config.yaml
n_layer: 12
d_expert: 96
lr_router: 0.000884
head_dim: 64
lr: 0.00458
schedule: "cos"
steps: 9701
Below are experts of layer 3 (counted from 0) of a mixture-of-experts language model. Rows are named router (the router's row for the expert), gate (a neuron's input weights, with its number), up (a neuron's input weights, with its number), down (a neuron's output weights, with its number) and show model dimensions 0-159. Each number is 500 + 25 x the weight over its row's rms, rounded and kept within 0 to 999. Numbers have three digits each.
After each expert's rows: a language model's description of what the expert responds to. This comes from a sample of Wikipedia text that the model never trained on.

# expert 13
router:493506463480529563518506502488517497488501510502468479459469545472484498498483520506502549490534503494473474503548500540441477507512548498507460529529495515486499518493499479463482543518514542530448498498535473486557500507464504479414502468513501509513482486539481515503495490517472483500475493501522485467515521488502489498455502505465485448475512475551496510509500484483479495474480496478503483499477474423481511482476506531515508468491543489542458493535509513487497500507505507
gate0:467483480442506480497516522525506515489547532474498496488497539501446525481468548536502488539490500487503444510490468501488513471491487502482467528524525518533465504537555497480513472501520490531529526457503507502486512504517515535425497476511537502489511501518498493472549548507467524510473491528510502524474487491523573494508502460466501486479502488494472492540503506477529507481514484523504520440519503525475502519519498495525545473495526526512469501518487501488557499456496507
up0:511473541528534480500492453542525467504450512497503493493520490489485538513528540454490458489545522481495499508506518518486503529512488537461558468517477489519542462512503474521498508450498503489465486498458500512520508499467471469516485465510496503516539506466497539523520500539478511531516525496504519520474481481528516487493487502498511513520488501555510544504494520515534490491465467502526518585486550519509485477531513501496495514483502467506527468435515547486502532492471489
down0:486489482488515499514462477554486553526509510521518482482472520511472532490451503515437487503516513514493503508490498469506477439527523506512526477457515492514517523502468488521501495512473515500494502512493470530463487480498529509475504549507511488529500445491478516448504514477538481520434471472453495467524541520514467495484517525519523503504481512476437492514526456502449507501505495522503495460482494525478527518500554466466515505503444532492488523522506499513479546479498527
It responds to: Suffixes completing English words, such as ing, er, ical, ive, ic, as in breeding, designer, explosive, plus topic nouns like football, music.

# expert 14
router:490482500475475543487487535474550541433508546498514463476452476511488504524496519491524506502513520494489491461506490522494510482541525523526482522540527517456467517501476519502483544505475568525496526492497476506536487489492523508498493487537517517513472490524507485497532466469475480499526474524533479559514486513513483481450501512495484467454485492502509453539454514445489483506496490491509496542501491487527516484467503497538471440480494463503492528519545501479494530491478491
gate3:486502510488431505516481534551511511460514519508518507492428519551504510517555522524528538489526497523536523501473491464493449461508508482484476553517472495471511494510506542513500537501503504525488514506507497510472518479515517541509516459552485508529498492487469500483502469498541490471533496474475497485503433526521518482480489484506484499496485488475530486518448499482485502478536486483524506505536486515545468527515494483516545467478496504482495510560516524540498506517497547
up3:497538536487458507535493507486528520493487518496479478490491508544508492494431507529530555501503497494522487524526461470515481462510473496559555466518471498472477484515497474472515526504516511512482437529489485493529509470508453498516476484505485480513488544497481530511551485500518535512479550463532500499510527481475516511499456528504488517481498536512533541527507483501522486502497494541508507524573478511506459504448502515493478504521493470484453527499522489451509513515508490
down3:474470492414530494508482485544519479526508505529479518490524492510504489457498497496542501515472486467525451481470503507528544471440518504533499462496476510520534489482433486487491483452477470505498538466511540521471539508529473487494504503493478463488518523531519483518463507474496530497473481487498533469485467518498460511488501470518477536453486492542498523555486519504529492513476478489500518480481521496501493538468475513475483448475478494523484472509475507482523484504528513
It responds to: Counting words and small numbers like two, first, one, part, season, 3, plus the piece our in Four and honours.

# expert 27
router:494480519503536500467510548482499516464475525499511489495497485480530536475474536513529483487486448479509553515529530520484542484477511524522481486530510450453514533528457480477492531502512517551498515555527484460557503490521536499491501490554483504535518466532508508489482479469485488486488509534479481509479534497503485518479484527499526490503529454534496519536466505497499498504474501535525454505524493481510509510496502475524510476493544459509496555559483493521471497537492466
gate0:496536520500509541493543450535540492483525489495588504497526493459534512490494504484484524498515474513481500489499481563518560465471530501532485475488478497510512542521496496512481507491533496547490490490492522475504507517505502537518452509557510512532504497472490493512498528514492454500523511499496521528482519527540486482484520502502472479490542490519478502507451489454510446511482488551507512503489513500522515498504461465530456503505485510472505502516445505467483555503455481
up0:525496519510504469539487496506469463483469509495443512452506476503476486501538513522489494523481494524530508523502488473510462510523476491439500500534475529517517439498495532471522512553497546488523465464477474556518544439469513516524459499479488470495469533487485484511511481453500483498476513465508506463513531496497534499525530482496516497441501520535470527483522501446506503502478529442502486517513476504551511482504490530471508472489495520498499512504540525501509494498529504
down0:459494471490514482472478490519494490474500494538496500529521530523484500470520534525538463444482534493513479517530482503459500485532491473516477500513491496509493532500502505522509513495524485491550509488520501538497496479515504509500495499527523465519465531540459497475512508477495454530522508498475435492513489543480473482446533531514454458449471531459515497534543473493518503508500478499480538495515458538494496505511459551488491529522504534438505543479486511497532492528528476
It responds to: Consonant letters b, c, d, p, often capitals starting words or names, e.g. Reeperbahn, Forces, circuit, Dressage, patients.

# expert 8
router:461518506495519543523484496484489532508472502502528481511489511496476487466486473513541480517482549482501491519531562543483501507523532516513465491498520507505546499510463502471521531495501526455514514475543500456476516437488521495454488495503471541563513455503499477474529485491510466479512510516484463529515522451490485496489512515479477445500454501506483510520447505480489487462482469474560455509466473492537524491495496476510531481505479491495492543508495516513507516481492461
gate3:533516481474540505524504484545478496453517560484521480533519499505525504496438446502537501502508516499509505504465498482548507467505487477549482489556545490503512546484478496481514523461529498481510536499483505466480515493458505498496494504490467510472516506500494467521481513493471479498521514473456490526491469509526444483461479460447503480475480485542489492532513534501517495465522471495528521511507502530500515497517522476503515496552477530508466468518492536489481475443454500
up3:483499495517465454438502497483484493520509448510467516497498502481506533492512540493503545492531505512495473480518521496500517564479513523485510526506506472457520502520502493527483492575512490497478504476539479533521533499553435519493547535508518463525478533498502465474520520557518492509502518546491501491476520521520493506527522510515491493528471514502486502487497484494492478476504540504491506526514471443521470548492512460460439494490523471503535526483493474474507527512534491
down3:514509508467528524520460544505502479476488488501532517498479515479474515464515502499493554531532475499482470512519451542544473505511481503500471512481518499499460534505473552491486508495486506538516518528464501503532492510516516495488518524533509534461507488514508519477567484504487496504468473481524472500512525492469519442512516525552508484516475507494513475512514497469434457526516507550500502496485492444500487512533538522489520524469503459511532502513502472519546518491498424
It responds to: Mid-word pieces starting with a vowel such as op, ac, un, oc, ut, et, as in opener, advocated, autonomous.

# expert 10
router:487477509504546511518501490536522490528505550504487523522516479496473492511468518522494544504523489511468507533481486501495541469497501566489493515536539491496490516509452537499524508547501523528491544525536500481527464481495510483495462493523522535581516457487511494468490504517486500515518465519523475486492541500504457523528531507493480503472481488532479513552491498458491462471508478465507453517444462479513539531452520472497545509504517478501507532529506486483507481515499497
gate0:554488510539517489484479510476470484463466488494470502544494557522509475495457460496456497493490484481537529540519471468466512474534482509508486519544509499530481502542517496495528528501503521510448483542483505467480442486483489488511485525495466550517514446492475526468503528505518513496531504534516481520530463494509475518515464480492502500504498521523459494499452498473504467499509512503476455475483518441509512541515477501491494521476496509519512457531479498508464516511542457
up0:547516542458537485530519521507508511482523541498505495491478539506482485505498520516501549492511503512476431511507522550513526514473504488478482469447515484508462494477483518480476475508459529509468462467510512487537494518551495511529506544505485510504495509457474510509468508525494516587493507477493505477489513482466514535494467495504487477473492520481478530532476501476531516486506453494504470507474523511479534513470496507500489487531506538510513462447545541479510441513512501
down0:475550491514503522503506463534484508511489487507486531492497487510473493468494547506456476506496527470535481504510518551504499500483552516533474470473452471497508505480513489522467509482503478514514493488496515531539529471522516453477487526518486502487497514519536480519510436498481482488521470492526477467485497515502521514483481485525513489506444456456502506482467501532486532516507497506548498480545481493515491481510471474499502520494453398474513482467528560534489480522511521
It responds to: Middle pieces of Slavic, Indian and other foreign names or words, like k in Luhansk, iv in Sadashiv, ç in Gonçalo.

# expert 22
router:436470519495525506529501470515513508481527545518497493493504467494495536453508538496504532500493503465461515508487496538451558518529551520538481493523523481465519539501486469479487503524477512537502583505546484469494525501449507484484507520504482499533539476512493478485536457469482493490535482516511498502486524492476492494449490504489518473516492518513473478516489471492465471481469495502510455518499504495561476537469476524498507489517506497530512534510546508524508484473506529
gate3:490433512532482463489506526510509508453469542511495558509510529491496499538520502499502509522486499460471487490473542555491499492541543516493515554539491537488500510530499513482544469508471504498508507468544528478501537480502507485445456507482494499478512476532521498476499481489510510526520439534485491492479471470465562455507469481509540484469519523544487501496487486522482516490497501513505488539499518513511473517514519511453525523539483509506489508489482500520461502444510496
up3:475489498486522551488481524499510481463481521502525539485466505515479536484523543485544534477520540477497487467452515514466515534503481505498508482496480485507530562523500517540469480519480497510519537529539478510469500505516524482516517473517542480526490485514491520531470494496532467470447500480470516475501556501436502542477452519543493466496475527487512473518484475488453492501480517472530498528530496511499472470573501509510500540486492506520510504486503488530504498531526527
down3:463510494478466492517480513480537510512474532522551516483512530438452527505463558516454501544487528518465475521496517488494486508502522489530478487498487505478525511516503500501482484490512490522522500501529519545510523468500487509487493470509505470538505504480478501525502497532497485463459541530490480527537499477495510493488483518505513471476491510529495492439491536502499516517452478533496465467504521495469471489526516513442527497494531528478572549537510520505533475543548516
It responds to: First pieces of capitalized names and accented letters, such as Bar in Barnsley, Sal in Salvatore, é in Gémonval, Te in Texas.

# expert 16
router:527456502480539484512507530507501537457475528562501505487526502520481558498507497525500496493538524466457533514559496488493487519479527503481492505516546488488503525506488479530534524504491487535481485516542491495511514493483514463480472499505520530512504486499499467490557465543477505477485463503482465483511495517462481515509536505494490447477449467493452527548484460472470501472463474482505499539533471490473503505489487526522480481485528465488519514521555534497489541514494475
gate3:474494496520473472510474489515507514493443531494467504516520509526477445451549513525538491480497521440538511485489494499482518532475512532475496432496513482496463542507551478519518574482497484503471506522487472531509491450530503478461488468517471520449522507449468476530532492518495519486503495510473527485500483497449531499491538474508501537494514495454521485494489463494500512515505451464509464504483511506485483511519489484532510476496480502506502501506490537529527539501509509
up3:558529518484531476475501533507498534497508491495482529501498509535515553527520472514436551468502505531493431527502465465486538539469460504467495495497510478476518506483533492503480481536488490535464529505508502498517510467518534476516495481533501536541502490506511506454548491524492484544484512509493507511478497487480519497464489510501486529531519462505494494513543524473511509509487492493450503491451505484533445498494463505510509485517468488511533491541477512458498545457485469
down3:503480512503517495520527534507513488486469475503478517494447520488492454466494532499507510477489500530542499513513457521458455490501492507531437481512461498486492483528538512507474470499540463508511436541500469506542511464449521509516516513542508448505520530496472483505503519516504487512511487468505481494494476503542457504502477432489513531483521534519526504525468524484515501473474481506513508531514530483531502501525501507505439482482515459472510503492469524484488570529500472
It responds to: Inner word pieces like at, ch, ig, ag, th, as in signatures, starch, Lech, Baghott.

# expert 29
router:543487527489514503511471510525522488504514502535509476462525500491502509456478543553515480515508481495473479456473515517483482541501495542498500516509512457510476527507520489456520510533531557516484517527522544488479471474488514485489498490510481483517516499551485497456517456484498479488514513550524493513514508453472485472499515525499482490482464518587496538530475496446479474519479485506507442513481460468457528515493491541486543472475498501472501508507501499485505499516453486
gate0:575449524534493484499451491555515467460522463523501496493502497491485495506499512522545480459495491511480527435487490499513507520516502460513535500541472547467514527487492468501501513450500470492468520514516469495523469500507496486476507473478499506517478514561453522493481480489455513506515492493498489495498503494518469517528528532499419489497554550533505525527487486479490499502485474535490510471475471505465473530480470496474491488543477529482505515498520496488513489481513491
up0:533496492506507543516495448477491483533511466476509558536472454513493481513465518499521503554503511532512510488523513534528497524543518461503511517494503493503477489494509478442489514479510483521499497522494525475465507526508497523520455491493581520504512502526516489486460507484509542475508499536536509452478517533482511484499521462492511474469477521469516505464485532483492543473530446426496492510490485572510494479530469479513519493512513481503474510517504533491477517508525517
down0:561466508530496518524550502509493481527469516471505503490506474537463488480472502504545494515502499516517484502505508508489546494505483464461492518481537511527497520489486494508481484528515468472500516509547487500534492489522470483469522493526504530506528471451494510511538485496542492488495493536493494488526499474469475497508497454526479526425488503520496518504496515515534507504523439506497465487530562479505544532518520503486514497516451441525515418522510491508525511546529506
It responds to: Past-tense and participle pieces like ed, ated, ided, ing completing verbs, as in decided, abbreviated, suspected, began.

# expert 18
router:474482548483483523566504499487523479476466496531501463516493531463456489503496512517503539491495490461521529475463494510489541471502521511539481493517495448482525524482487477493455545505511511507515518517498480481511500512501504451461499519521563512506533492499546498492477465512500508470484491498555505526524492503466494535510538503522509463499496518538493538521496488483487469495496470448537497504524456455493526475448507541522485464480503479498457497526499530555516467495503518
gate0:507476452510492502506523482487481503548509511507508474465462507472508507487503532496493505517532515484497456490501535537485525470518515521485560510520491547510489543520443490553504534468527505470487472490497468500542508514526482525500505463475555494467514485454525507503515479461522495515476516491480532526531479541508473520541492536494492489510460495432497485493466538480500527494515484457516490512474549495488499449533541497504531485519490460508465509487519504533535498510521476
up0:530493534498498490476503540479537528524443483535433498491529530509488539486490496547497490565527486503498493489491515480503526541474540499514543532494519482477487443471489515489524518560503508506482496494451504470513508464488520552499498535473535535475473546505514517556488526492501488541474475522516471540479534509491497508461484503496506515541464514514476470540504516523491550485498459528521496486500484524506483490480514480484516511498512524530479505516469526520502478488490503
down0:523519503511514521509523558462499492485506527510480515530482492471463518517496505504492538473526535507503519552493510527486542500499487555513525529470522512538517484537548536470527491503492507513544495489519479507486510538461480491514499513515480532513489464482476509465491490495459526480490472508510484480494505485497510466496509492506486450503499517551491463512500467547506477525471503471516558447505513540484506554481511498530532567513502473466557506542516534494466485521516522
It responds to: The, a, an, his after prepositions like of, to, in, plus commas and possessive 's ending a word, e.g. "to the embassy".

# expert 15
router:496493521510538541507488549510524500491512476561546503492511494492471530485464507545501518510494482494507497492530533481446507513491505528480477458539507487504462536511487453482478519508463519481481574504493490495528516486479507479496459485545525468539486475481515545477546480523475469502503454503526485495549537485510462505494503504521498488483467520518483489500480502505483505480466465545514488518487523499553508541526493494505528459498505485561456526536522502521494524501520489
gate3:505506506512480497455501520505557492493526469506535484503511491551486508491453516477522458518486463472483473451520506543468503509516503548516513494493525482483507507500523479509502498478477462529509569501497507475451541486518502510426490487484498500504492529472464520489499534515518456528507478491511487505533552493513539504544502472512479537500520527459516535492482496518528480532478506493502526514420537535518499483511516519449529494504503512484462511490515485493446513510499487
up3:501488524520543539535493505471501491542458492525507501501513518486497466521512459505493521448536556508492490534487501501450486503524462486502503474535485535500532475535461501511508498485468508494464468522498514483550437547529461529486489507521505487509482465492523482510487502487501519521508506535451483498507452511506465499481503497469502476526461452533482515517524523474469510536479469509458499478515468471492461501454535474518494497505485541515509536487512509493561519489509464
down3:475460528487493520505472481495522488489492518482481515497528536509535516494461514510517522495520559532497508503524488515552534515519489475490496497508503491464472526444453504523482518487510488486470494480518494479495494494431509486489507474513491453511530499524519482519548484495532503502531483563494527497495480492504490492513487473507498468518458490541563513537439504508489490505505524536491515515497525535455479485516474523538497525512558486566520492455518491472485481544485537
It responds to: Hyphens in compounds like English-language and life-threatening, dashes, slashes, plus vowel-led pieces ur, ou, ro and capital A, O, I.